Experts of a small language model.
Size: 12 layers, vocabulary 5359.
Below are experts of layer 8 (counted from 0) of a mixture-of-experts language model. Rows are named up (a neuron's input weights, with its number) and show model dimensions 128-191. Each number is 500 + 40 x the weight over its row's rms, rounded and kept within 0 to 999. Numbers have three digits each.
Before each expert's rows: "gets" lists some tokens that make up at least twice as much of what it gets as of all text. This comes from a sample of Wikipedia text that the model never trained on. Tokens count by the router's weight.

# expert 45
gets: " un", "ob", " new", "ian", " National", " World"
up0:465479469460471453507467478458469504512540465513547521556591533522489432451505472499503471418542615503430501496510501548564519542532532505491574530534476493474464511508559513484487548529493488
up1:502576475536489468535471537527557438520469550449518465490498434563490506492511550495457543439524471504422465445502462483482487451474551425463424487558601593417504587447443529523571505456526572
up2:496520501530482441499548434573472487472541493489536477474494489445471469477554519510465468533535478498491499406502506495512536491485512442463464511543513419446506584484568512552491480552497456
up3:512544504519482502528482494492417533496431522536495425428537458484518456436573531430504513553539521516516468469475515511557601504533451508604439473450486485556488586559506458540441516535486482
up4:502503518476554552571500543549498518439514542454483417519450505482565455513519461471480504454518543504559478472494487582566560478516504527453386529507462468486508432448502526505569568502468527
up5:523568518515463505455457501483499513470479548478519525496503509515502517514499498505436441529569505437539542452525547516504503554447500470449486541593439520507540513478540587472393590457505499
up6:474547521538482473524516473445506440448519477557554435482433570411507462472492442477440537478555496503550502499477486502552461535515503495484453551537464520425465456456509532480420529488549516
up7:511470568477514505477480576451457600489484494566573564529489529473529482551467497475458484507544508522531505503547539552478467578535550519483474504542465581508509464474482465614460539469545479
up8:520549449531472486468498559410431526530504452489503445495475496586490506468512503430533521521537467535541511490518509606518579479463526518500531502501582472489452574483469552450522558438534516
up9:478553458509499507582436504490467461504540473513519502443517542516521503469482526510466537558454498533388547498535564503539459465491409466560478522491430563452477492496416585502426519455552485
up10:501436505515516461497472475500439504495507407481501457469540453556538500505468542448523490504564511539535470508543512464513490527499525563549438507449463499444498471515455568508478474433526517
up11:526519464522480479550472497507532445506562458560529449548468605535558461492430541524471511488471519492490517518506401443503446498466537438463521551468527575387499483503527493511516566525522548
up12:543545497541437553548496497514459527490572447511499563475507484439563506470506461489506473552601516457458517512472506485482539573520425507562522496517533503511466521548503523477528536494472524
up13:478517470509430508489552571508492451452579517501496506425527483479472457479483487497464462551565518530508545498498463490505558514470586514427531473514473497481516568423567535448506523460495540
up14:504530467502474444447506476554477451507449495503529508448470505470554500548538539533473464455447513479434490479549536497502521476407500503464513454536463497557487544544432554454460435586568476
up15:448481481545512572408449527517544508513484519494506493498531508473527489570500536499484491537513628440542546479466536500549443534504444496485502455576468549408426528532498454620532445531397474
up16:511532567482475555513444474516532471536519475490528543486578494596512536480484537481470443530512500526523497424543471464510475544531525517613508555570506497448578503476462534451502487527430486
up17:476534501535509485477515522442414572527516522505535486502520555528574430556535555472452452462526467518481450522551474473527523512500467540482516483445543434493481438463433538493449513516528439
up18:509504515517476498572494499492486540535452542511503509493456491438494497449536532489478576542488505405544471515498560501482508481515437530580478425498595485424510487466482544503517449472493488
up19:461559460490448454478493524481401513518465521450570511455440468530540512452450532525510567519467501519548516442534507527478508566511460483500479471517516427509474419439498518445478462452470455
up20:491438523462459526588516519502434526449568416524544389514492530536551526497541536507458476445521625459439554519502496412466395595505508475496472512514481487537494497509483491448490564590507524
up21:452505520576435462539517540473438568523492495438556503473471439417567553486559572455484473444423468522478536511494488442577525404526448512521540499488450526533534546594458533469532483478487502
up22:549504532483513425484508455545473514484491504518557586466544508510481447578537520469549512463490522531507464477491456483501460478455499436546429579497515493521482533571582546509437515459468392
up23:552455494570540483510493502549521456467453487553437466478497478466547492499522527500546485472431489429507492515532487514588569522453476505443454513493527459520547506519511508521478395551463591
up24:470498489485403505536519489479525463468459505479482447469460518521575515473536497400537500426466521493503551515510521440457545564483503479463477485495460501555543518458583461528445478500542579
up25:550562498474477477543493519587449443469471424450532619442490558516530553471474517470516461417473573465466505462506563424487554556498461544479569477602570507534516463491439542505423481602478437
up26:538536543472483495549513559527472487455499503485531528502503582474533551561507535504457518482545564483421493438519528542501489569467447517523543572479502501489493496482573538531511502593505467
up27:451531465496437494614494564493536530498508530486544494460490472531487514500509482501518524477458508478505501467474526480441513574505561524488464420486426473457504423439549504499416532401538528
up28:543488548441520543532470482483514430465472459501555521442502476418519467411465471529535495493515517469546422525583451465441510539541470577489370481564503480398455482470449599482432509502450556
up29:497512510534444488493480540560513494520464515506523463473480456615472529517477516493432434467463540387494382485510577470521559495514450503518514430456547572410436508496524554500566511502517495
up30:435535454549490548573475592481441568511499481498526512527474448525444472454473533525497525487590448469443471485485468389517441545525559445502524490564503443444551423471543472506496582525514466
up31:516467433519494442525491502591548507493438516513486489437546503489482438414460533451444545471430493429473555494511534516467546487527578537537466531500504512517504543536503577539395469513526422

# expert 7
gets: " a", " an", " A", " 1", " C", " 0"
up0:458487474488463423514581523459492432525526488527495583466567552482490455533492513530488516503486505480536449466558514504500505509485562447563546525517514497502550613519442548478522560568514419
up1:485521435540490465570488444586597437487520478533485503498466506464582395448509492457522468463485467493408496524494490504474502519521444471534528476458515481494431552542565492520538501599502531
up2:500478507532544527514501551453510573499462478511522456499500513448546518510494588489500494572572509494477466466537613457464474486516472547505406479504548450515567480551420468529489549555458457
up3:465518419545538504510495430518543526531446545528561521502464565482517536491577499461608523507428484458466578516472469453543457589390477465435472512537515506541504580543602518463470482477493553
up4:444497480559505455568497481477447484454459523521501496483497486486538500488449485481573561461438465492495456517492498515443561503579609480451514550527423391443476496434555486430492523553495542
up5:489555547449420503449479573445501528525495530563550440560502501467464468626456478439477565471477515473540471542538537479514541508448470545526467521513499510403548403502491545514453529428503436
up6:527536508494504494483532532475433514447558485593498555512498537473565456518508573437505503455543450480443531529490508501475511464528556594541563524521496521510486506606438524508515554528502468
up7:486442506556447521487532492528468506488537541499486474457523459473474449466506477464500538548570506471523584528515475506531496488395541474433485519474579532547533477515593492553517475465487475
up8:507518486486478471511530472501537503534487512465506477535519549535495394424530482482481466493518515482491489474568527605531511571457566472481571517555499560490482500563533489509462590597492517
up9:491474528528495484437454396588567531492454436549507457465491435506485485515488499469490479499442513431503571435464482477519466471460536533567436491514516533480511571522513550550480485434548539
up10:500460550483490491436501536539468485523480542462562559495432517454447487493471561465508479535541433532486493502544523459531434495469513521528495531493508518498490476501554470597520495530511482
up11:489455465474598473536556501530464465478413474529539500578483554516536462543503461449477535435487507501502512459468555520510462514534595466617465511501519466492552571444522511422515532468470476
up12:512498533521489498495461484485461446468493488515532586514474490517434481510424490449586457462445486584577513467523521503523501468447516519516523546536502503513493517565525399465488543519526483
up13:439578521476500549479425475500531476470492501554554561501509528552491490570483501509452521480420546534541509565496451510534501549502451507512480540551496507516485570519515511483502448536482479
up14:491505501544482461499489495486485489433500492546499419473499451467516455467442556524497503487504467495581517541549502469548507493515562530453480515535408491493493498414488533471512565516508542
up15:431524549524460470486522515488582543533502505545533439493448558439502486567527536454469557492537441476508517530535473555517480503509514533459446506468565445478492494498497495474439578514546417
up16:494479552475533438470477529531495527506477507509547494480524470479502498430491550499520453473493506591401495527520461566540532488504535501503487497472526502437477555568478456497572469533580504
up17:526519475527534470569488500460512436461528424516537543515516534556556526421416549489479461464504515577525514462487501494494477530573524448484542507488650452499533475474466489483467510449499508
up18:509471475513511474556462458573534460504454536524551514506573594531583473485572476467507445437453486502460542442507570544500535542571573407544520510481477505488511458448607499496464458556501529
up19:497466512488501587545516475484515553450560468520493504540488601535501467531454527441438481444530477487488453494462526507501481527453488452521421480421538532449534498394497496511518460505425510
up20:486576460524451445463485509517477484521531486543553560525544556573568479509463487460546446521490485498456567596544503522454494505563523520547509482457495451490497455541474494488523481481527480
up21:483488476522473506527515489487494508555471466546525580465493494473495514506482530510443551481526461424494440500480534430494501450470619524527451502548502529560469520471510524540522548451430521
up22:503511499437391605553479513486509466517521542421530468460543469560490500459473556481420501455556429465559518475481501490487538468481530457501514553496515485463590471503540515537458458504502549
up23:476524511578544524522543486502421487490503532486519509519456523414506479552528529493519500487565445466554533528497494537478475506572495454500599522494532464520505471494498498486532560517453501
up24:468502480473538454548517528548490561436460477426476447469551492493525477429495482431454526485569520419447550498515475467465565494494549530600474545503484511506506531530486470567524457482474442
up25:513519487504477535589487483526513466496488526518492426459483449520549530441536499483568507570537612460520458419505542415488455528463466528524538475505590459516501485523473479464502573529523478
up26:495473503549580565494481499576499517457429514538497425479505521550497475522573517499420466492549576510496504454462434481473479499499500455482480508603514449464482512514474502464510500569502495
up27:535494481472519447548544552487526505491490538549492392518520483474526470475490558464509455505533587461439493452475481609559532497486493524479570508460527537525467536600445465562527564550491502
up28:440509530520484487526508505489513583495476463514513455450582486525439499557474568487467514484455430478509476501453434483577464528532507489453510563562512474447440459557462449464470503486463468
up29:465480480519455506469559563537434536511528493491550443460495469455553394533542575477495501504459506471466457514539483541493498479524528496518463519544467489468482503504470584491462458576539544
up30:489503424531426507594520399585546478475580496482506524437474516472493467470501463472477545493515489500499506539511505504560442542458563492461561542530468562497473457493562542439471513491514500
up31:506562486582485476534600551478412469470507446460479489475433545413536503478530552426455527507546506549556508493542433534485600487514501527526472521481540471466492514563434472468503499456458497

# expert 63
gets: "o", "y", "ine", "ia", "ry", "ie"
up0:488588482502527501531485486505555559478555497497459513505554579433525461537472512485534590467530516491552525432474460511502465469510530494489483538457488477413490464498448518455513497500475467
up1:473449536518473490522511472532532534545481468449537488538470527435539454485559578410533507491494460476489530547534517496533547489494550453478500492503549530412507478556492458585514457445557462
up2:504504429579390459490533499473435468462486530530585481511534534491497490497484396509509535479508489576504538479524511451435483529464512516509506504486437469602577522451524524534500504418565522
up3:417474531488426446437484526494484477514512515455463491544502589496479486555540511524485451448437533483480482553579516588457417528504538551538458463495480499512506509512585544607549478448543465
up4:546530440511520445523554514552457471436504480559507510486460531538484530543499499519425510502430584518515527449500488477408480514545561490582541508489471503488531502488459519495459462535526487
up5:420502529457543499591500530540494451513527542453490464494491462462502546470517556516496538454413419438522499517511494505467515462484476591528443421559486512410462520484505534522492524476473505
up6:526522499466455487503532488513530539543571562440497519523416471510551550509507515472471481511566562514527508496503466486469467521514561465492471471494543458482509463482474499486494495528460499
up7:573469471479536496515559461460485529481453515561504474528439533461515539509505631502468478514544522533497536472526485488427493475465477496492523535466519517521505495492497540510490519457558479
up8:463473426483536460451461432528475511533494529470564477527459492507506479570503477485449519539586550574522490457454424603443525534527545516541470463442575538537544535525517497496525531489505564
up9:492435534559483484496479507463426436487505483517496564469465520472562517498517571507519543458535575504517546481434514516553414483468568551543463415550442480519532496438484531529460600461537513
up10:411553500489485500514427478401455502428589501598513544526542539482574529470542464481478467494495495493502492518525505525466462501474546522459466554473536476473535534401500531503512555517520516
up11:444503445490479479489396550544528602507481506586514537580530482552515465516475470490478487452512522539461476455494452588481516554545475489471478535441584543521533537497497494485484447437498498
up12:438559466481542511432491469493522514485617490485488499482559555447472497412526482529459550530529488489511439524558500534551492545532490487484495516452507561533487534474543539436500479518461446
up13:494495508489436509471518492442480472481543470510550512470536578527512518516501528486463432513542628423460549498548496489532435568437595487503422463508473544489471556457417515518473508504485542
up14:457493504512478446483461529440421535510502501570482521538550545537482514555503460506535483485458592458488523478467486482592468520495470553490497524463431506492534499586461510612418505501585481
up15:491555482540451527526474505536530499500526513564505489454487473526460482527501556509427562506475523458470455487520477539519458569469513584527454479493500482442504470419488588485517498519472510
up16:520519411551516519546511489515489527443520472539431489534504530514567468532540499503459502480524513453532561489561528473565551579489478488479502474501544515422526496547560449583457455463491492
up17:500511445502536501495470516527465497479532451571476500546488543467481434440503516495516546523492456432475482523542553623487556432492445546515506532429487509493472503517514487550490595506536498
up18:515545424515439518535524519506500536512495525465523503471571466517535460479542530564465523524565452536522467447537543429531513516486540484476495482478473523444485486479483495463502525517594524
up19:506502416552488479563537437456503510454556463469450521465476588485517425475533499487466454468401536444467574521512479420493454580518523498520469514476482410442533470521574486530533562479542535
up20:444540478466489519487474552523516510455484453548457575496495504553521536479508522488583483471528501494485446477501557556533501562474526523497521536474477454483515529563485526550543518549509494
up21:533522492499478500495508548539522571491521500545487451517529477546551472511513550505522480423608499544486548437504541486486539436557524493502533559502496489491509469558487526500489451462452581
up22:423521516519459520519530455464433489418495518505491584510555534386552494507507491498452560525440500551494472559476497564471520534475505529511407479489495431497463492466510525548513553551508505
up23:513484543553517490546545477420493489479570523506552549455482505446527518476483572506478532539525503491476479471499569556488522582502490522531505470484503439578525480408567529554517479522456496
up24:549456485499454521465502508536498568523480475500546515481490452547517447535469547495494593498460468528578456464500518426500479445542540510467367517502501584434474459459446519480515483521542449
up25:475561455510469469508479483473510522448529515608501491529481524537498481489583509485502442535510491521478502589600499572552511534509466459544439535471407489567441493521510522514514499440512574
up26:567478503486468472576483494516520513462467498545489447496443447494497529515546443553504503533515581492481507470477502450490528432515498456530504464496533453479448510574532440442454571543525561
up27:463620477476469506454538523440606474507451530519563444548520568463485511541552530522519539472563476503512510486451543512567505501487435545514452489489502553459441434499428559494476500484488484
up28:439525399542570478550531488512453530428505458472517506405483466509539525465523584508543523529479509571517456505553470503441515431523554481454489551552581486555504512524526515552569586499515530
up29:390506432478543484580486568530473569475547517426482487502515454470572476537501639493475533527526510490555534545465591586486499529453477405492457448571518538507489520544502493429482505562492492
up30:507489483534449532532499525440455461526496565490533463504464572450504357520545502492477445511491436432504522504496530471506485581503528524486502447467528466443543463425523562575501438481446446
up31:494446489489494478457467472609503457510455501572459497551466623538421444495461484557480519486448481564464526463491578519465461535526558454520484480581490482526540496546535485514453593493506446

# expert 29
gets: "or", "ir", "on", "u", "ors", "|"
up0:521537512497407473456495521500436446427477491489487540474564502540470495513492525491491441449513496476486481463561553451598508493450468459474503506568509487436582522554509537490438546508470529
up1:502484408525432519482490520526479487488481494467519441478613519415495481528544606427511498477497454527512505473563531607538539516501470459518460536439488498547533537503494564530481568465476556
up2:531568388480500492515537453526472452519459576474501516542508514471534509511536497442446490401490519494494501541556491452510561594461506480527577618559470527521485511508520477406487558531524585
up3:483570474549482485461491526484497575424583521464577491491555540516505540403439490530581545499485535561503521463495459461483493479508443554488583560458469528517524532507473535544478460518513424
up4:407517409530459539443485505516505620455489517551571444519550531476492476501562494517474465538548535514445464501459505471517532459481440470558483530480500572520455608476486465527535516518606469
up5:472515486512485473497513478552376479474421527514484447468523540535502407515503509505523439483492497431437474515531499489480475556499488443530509483464508518465448499546538409531533510495535536
up6:499532438583550490542479569536580508461523485569487466461508501520526455505542565478562498508430494535514541433503549401462540525506495465435405508493507478546553511504484504514447535497468514
up7:495512487509456525519444513519501432534579474529576459522446498469502478463506511485405572485550473504543429470504513471473477489500503508507518422482572515478440534431406488488551482538521482
up8:444536442501481533577499481510496466446466511481475528515557575517514498509538503488431474493455513499431506520569485518502551560486518494497537514562434484486478567513560477479472521561511547
up9:399511579509545501488500503453500518452510506480541566487572501463462531528502510457486466482425489504533437501468484506471527479487560518490524503466493498434482495512523485498484485445458555
up10:543481492486483542539549523523513452531503528461532506545501515535515452472483504508461491462486527469511557562492516542542464537463494457503517519441459484572535537519537503553446504578504465
up11:456504485511473516521483543470516517483536481548549475492507500450481511496477496483473559505452441422500461491525553501475419460521487445493503516482455550519522540504560551543554552459471523
up12:448505494521452541476499462504429489494449466522493456529534484455529415476508517511514475472495509487523467535592481505498598539510528524492420495427433484477480479518536503562492540569488589
up13:523508547508473497547487527404544488526529522490531555505437521506537538464520514454609557540467504487439472484537476516499495534542522435514516566437486576522469523516570493493509564455464479
up14:497535516471489500498530429517418429504497505467536477436417527521546443438477467434476499499514509468508445453566518454529518558397462418507551498491542493443464523456547471386490483589461561
up15:494465499568577525468476495517460451503479490493515490493543533515512453496494535459489537547480539501454506483483526534519468562512496410478522591528478511507455479519533526470539469572449445
up16:468536496498446470520520537470525595488483470524489494567473494516491519451517550482485480478500551562487500548514571520563447533517522468539404538505477465522478522530473464490465497505542465
up17:521574492531526499499502501455546500469563550494572474434429553446543529482520510476481525445540484477479452498518496409471564562419520443486529514503487520488497445440500448462527487537472469
up18:494509520466463489557557546528494519539613440435474523404463509466565549511503469449507538468418473380500545450445604493488504566434476506536466509559524509531530518567484505456480481471469486
up19:442559532471505475466396512447505514511480521528504570450533528460511518477537517484523489434439568487493437535530571482443558496469460512471517499505457536533539481480503494528449433528534547
up20:476490467518482513515499578517467500468498482515567502547503417528529458561603512522510476487523518467453523519523477468495528509500567507453490518494445472541504445476554538503496515538484500
up21:554513432515400469465580491516551522538531509468456481537478518491505526515530533448533477476424551540468465530502479547508542509505497486469516602470570553473425558521567539522534494489580496
up22:491529508463481498460415503509481480480551535495510479531473553490554454465509505520540518480557479532516499487407578537535435582454465487466548515483510518484537507506510496477462487495423455
up23:445508549435487469550468556472514533537458545528563428479509509521473497547568542476553512464480503401474481513452552460511461448544458520494479509506549551488487556467459444551479536434502500
up24:490514455520516489530533553500515568506532468458470567500537581525528469440428526493556488481448506476533521512552515481485506538487520458518528537539476499451576530500563456500507575535492455
up25:514591493505499530450520550579492487471521502521543424518509552601506523524510473415509474450457552463487527449518567508484538520453493477422548538487506503491510521503529424587473481439482581
up26:473461509619446509466482511525467510486489484493566505493521502505488526513519499470506502478548499497549469486488541515548481495491477448438517530452482513526633545506528519569514513569477560
up27:456529476584476461508585525502495565490521458499507521481540490496551473486555525444543515491450580534469436501450460450478523552570530435532429504614483516556432520555477490532435494488548474
up28:466443466510474532511501469490524445456502518478473411435585522497511475552552504489433451453436520502514495485521569479499472587561509576519451480547476519514461470380484539567538461476477486
up29:545494500513475478505503508473448468524456490508569473447481503590472491411507513476490536524466543519510553445455491512515564523463523497563526530511534521558557533535447450405490493525545541
up30:476433489487516495501507556439514550491518527507508532524466517443466529569501515481493510487457485469491495478457537480499451484511480463527476478506497574458542519546523505538504530462528503
up31:525592427529465502434423550470481552429511487563487511475522539549547478489478470483465455512494495509562503444539511524489505462515474521476526545531480510493575482460495466513453477539404543

# expert 55
gets: "ation", "ion", "ment", "age", "ity", "ance"
up0:491516525398515459501492541505416532518510413493508538549495510517514522550533533554518488513523524547522578452476473475464455448472457551465542484548496543494437481561524468557565535474417441
up1:535511458512491501495522520527472507478500479562501490494478521504519500500491505543480419490484471495530550448481484500503449497568550588484496502524460508504507507495508473476495545509526452
up2:472507468515324466471570500472502478494572441485483527563477458508537526486471481558531436462521521513525524478512478534530456557488489542478515468485449431501444398470454493534476608577505547
up3:472507581512466444502576505464475599516517430494470586513498461500521483489532532508469548426464533543494467502550488534545506539470504472496427497576542516521511524450530476473468405485510522
up4:481515544528491455500489455533496556507521482505517473558495482572499475488519442506472457506462538545428602406495515443454520484447489538491504549584469473524555524457496540499559490418522501
up5:485511502540401394543541543544458454492477481516492471521441477459494570534540526450440459388533498463466558451493512483551486474571559476413463479511416438531470523464525518518552592508525605
up6:401562532463492482476583535533457509480529512468473489514538521549508520525521477492524445482476547562506476475492526528480536553551430496523554546465543470479571517521476532543451490536434471
up7:405499515548538545562524494510502501446559440476509420488533554489529530480479509530551479585517465552456525452504533471483431564478536476498465535489508481534559562488420498568540528536499503
up8:405520453545495509563492471442550451485445483447528537486493580504522501481495479523517441447488508470439559564519450488507507494556485492499547514505485518564423489563481489530525536476529514
up9:482491413508447516558530431549546430456420504534558458531552572523438503511517519538463480459518478503468517502471471531482474511504542520538506534426493452517423475492485491475520459538508449
up10:499507461511485526580549558482488534524522525489516491549493492542484531603546462545486492525499529492414539536505581545546517479531470431539500469399451561501371493485501536489539558521470509
up11:550525536555487414516510485478487427477497502493502516461499518420525537489517502460550601433547444485478481433515536473472482493569374479560488497523525486412507452498441530514505534482513434
up12:440505541512493444507566461391506476470424457494530498497481459546456552533595517536480525473468455489485548504494476479457508498519547473479435442494450514495519503423534487497511627485462530
up13:489491550549452475568455498460511518519492474530513397472509649484500457518509523365529492454496484535509602476508502483530513503511503457410501493488565460508498484502458466564510493542508487
up14:535521429542456502497549523545435496527519543456473399532461459499452529552480537513486525442486540495419538499504502500514477524497524456507518537473409468494451562497467488493557532572522506
up15:539466454456494541594473462498500464494477498603564488499514576545430471486509564469513516472463471500517459431443561504523511545475601528540515560507457518413474552440591529555525455518498526
up16:485509477484431495474535451506512456516541509530586545553512495506535454431439481537505466511496511469474546519460459501607523492465512467442453509432434529504511557476537486502494491474555512
up17:531483471535495527497507544545533467525550559509527499492496555497481434466458494507484447483537534514462474531517496475614442538514519502461469429430421519465599517421457503531497423547579428
up18:511514494506508486542515524530507527470610489528488452507536515483512494506526530473460449484537517373360481522496475545514546420404483456479541478536550433520509533555538491533491483455475542
up19:403515454478478473435527548472475562466492489447530525494545570458517532543572568513455461514485491490435526528484538518545522473530403445487543384516463548458449550520512474547478461500541477
up20:542417514475478364476491532395508462549435432556565442502454455459522468501542551485511467573482480507473470439477488418529545481487540524515537495544523503515524603577430460549515538476455453
up21:480573507537502483536547489481539514487516459512492436552513515543550523448521542504564497488513526543510508508500597533470428511514473533507474520422497509516465545539488526437543473589445488
up22:489516496475491576538454474493567508503536565536486481536539570500471487400473483486436545425485484506437483488472518561503494577531518462463468512448484446513561409473458468489521473482517474
up23:501460497567514448508457531431463449437478488539484536502482582525530542484480518508438488475493559494475557486468499450439486550498489465512542441500490494544521469482527519464545502427511481
up24:471562461516532448567532502498467475464546515501439492538474517525501535483483461475521583515547437439526520422469592584586513556499471430496526554505439418512469502556420530503527497435495583
up25:529507538502493487410449622498433513508471474562496477518525464513537479558538534550491446467474526508450502513531477469451479460472537593478516481446476480512578473544508541525563485487534520
up26:526526472474444516538492511504500456576514503479545493536464495493498467414549491438511510463502487543480557486498530490499503522490543551541485498499431536573536500493484583556447565517557564
up27:458542501459469522457494491474556462524495448479506456573464457525497497415529528528527526479492493535463492477492476514500553438549500571521406473516544512536512458463495487469533590544451517
up28:553521476526553511484418447479430535474444532482514468494456540526488474486553497476450513530465520541503559401531513433490483489428474491509517452573528490487456490479462500536511495410574541
up29:492510481553532492501445511485486511430496505441588561487476519476480543538484509464496515554478456562486483402458516502497446511507441444568585470542508521416546511516567492521517489530472469
up30:486485512411496513510555479556491509429518527449503514515503490481547450456602527580471445499442543576473515419529561554497505572520465452588476455493505451477492514465471466528504483523518495
up31:478456500454518445460617470473454489413539500516474524525513520417483514598491476504517565525520512573451525496457515504594470518502554489497475542491421517485428491522523560496527518432470497

# expert 10
gets: "ce", "ac", "ace", ")", "ate", "ey"
up0:536571490563504528551454500429445476485495533482530496438489492513479508515510497514496501513480524411530484576469467477518600566531455588556538451530512489542507451516509456522461544430541573
up1:539594494513528453476516462481458556533514472491556530463527500525558551492520512484530471513532537565491473484571550496497448501572514523498497476477465504572482494528477454512523583523439498
up2:545496524464536437535551501466540488487426471492542548470459491515529483534508487539490488494545592491463478463494497517463510548417497518558477470499540495500450590477525522426444485440498506
up3:464482561484498498587475455456519455482629516465526497470364505462529521493505466468507612509469511501534475459488533492496458525449547475504427490578480521446491484519580503511457532485533473
up4:530471458444508420477487449504489509472526513500464488508486465466533476500476552492517515516593598505506467500553550500471469549475501512471480562508513471426466501506505496429400585516479407
up5:484511522506476519538479517442489538534482528516504463539523510466501462510527517493487510508516558452561504476431472554437554470498502530565517511440489541530525489504561520508479513465523512
up6:487524465511481533507554455474460483537523515435510616476505541466530511460528570476501486506478593514480457538514489485467431531458525539502414529484422488536507527436488468489511496593494449
up7:454512502494517472557509520481458542471488510502523395536485564412452464548495522461436517486522502430499501546483501437443520502467537531543536482563522476470507496530544505510481554424502512
up8:454563516417487457487480470466468478471501506456568495517481565541438483500508506485600502448520548526522506516565466481527506546468548520563480558480486544468478496490540500566510506446516488
up9:467484449544548481564542502396484530487540479496540503473594552458556506523483482443568491511463485455483533478474572528489462488543563563576480408495484555489462458492482483488485532509440540
up10:471590418476482517524450547533472547462498530508538508519457463570458492523507494499527515485534581500570511484479548535502518531463547494526463522512474471542551456538494533554466509472561390
up11:436547464436500517576509456518542512456580476466519461508467592462515489486455545474502511520514547516445535472500529531553440542501548489541510559491497420444524499511464540582523474530530455
up12:498471497481487453541463516587505500461475562488521496452558523526508451536504516527479470487478524549511500470491467536549421562510562467550530539495514535489536506449526432545535452504496509
up13:521545506519533486517513520441522465466480493460501473437530527444487476522536438468519529467490567408463477487515543454535479584484487533518477547505468529492475428476479637539483497499516546
up14:542475527520504469465468498488451489456504521532536570509493512517536571454528480509477499516551540467494566429436493422485499531461500439504468584595444530520521471531512526617455522524510573
up15:474495510513435463526521499529473477551510598573440463505510554498526515501498551553476407435514569487506543521557497487495482512539490585435509466575461489513461475497508478489488551588533493
up16:527518491511492489507556595487505527445557554481581473500484501470478535499488481442517501442546481494587427474489503501450517560517568541476419528440509568468520556443445584467499493461490517
up17:505512485529498531595473464430493528457463510532552466475418479403513493530550517412471570518597513419507525505519512553463504558528520514475546357498523527493507464477462478502526514516495534
up18:502546510505567529525468504533496498466488483521496545437504520525479476515583572485529534498560441516507526539554565489470523515483427479594489464461412506438454444476481538475531456530510486
up19:481521447571534502550498588434477549466475488512541514429509527476465493492513542448546515528518514452483487425506522525481496535497522526517456509441523523528532606446517482540501528576423510
up20:499530488455452477448537545505442503470577513519456484492463546522553530505539490480505473499584484485487486483479532536525521531458515502475517546472548420514545467490562600484435470483479446
up21:494527520557508435505466478342465417459567449545508514504487539497494513528537504504478450545514522447546480417603498450501468561517457467600434489521511559482479605427398534500551526509544493
up22:505481518459528495558425471501471535502507565440513442423500510553518504423533554511410467453447506518527513433515549409472510451538496423547525499534497496477514544522498509443485514448532465
up23:513547436488498490536451508440467473459514486542554539462551483542585425495563496530470550491533523460484525483563467454480504510442483485490523428474436508516532537450491516496531507509572476
up24:512510503513527525573467457497443467500532542542447419489486516520519454446500505510514504535486526452548542531454508519473479584408454506593534468519513535500513561517470500517486471450514524
up25:492466476492512406524468554492506502552484487490633502515493442504497503468497493460433548549475511494506447480526426509443507503437526555464419547467544539513554493535547548559526511434505551
up26:431461532549530508412558463441453468525524536502549578492527478492543496525435513506447449545502483453486471484459508459492447488549470450541511522431538599502538459450510453482513552407499475
up27:493541478516514527481523505529484576469445505546565398573520552504510464529577474507392531507590556474493490542468561506442515510455528511577506477434516550462482472552560556513540437521493484
up28:524527395522468496481445532434550550555491534547547522483476524499562494567512474469556526503481468497537534466477477514512458495441548531455482517546455508490535514579458537514494566498489505
up29:465522499513569495512452550493504558526522497493526481534493516491480515497531540415475462493416504561493478452517554473470536507484508450511381533482464494473503531605479548549519506511474462
up30:504523456544573494500529525531473589429509466554511511509528465525540486459483472493522571534566464506547474458516494485449512539523559557564535474481520562459490481511489528505540581544498474
up31:540527494520542528493503575542533460460510441587519470524593537508458559487517534498474436516457511466406499553455502482496501536490547520501493559512482551474477533489532568526495475479474494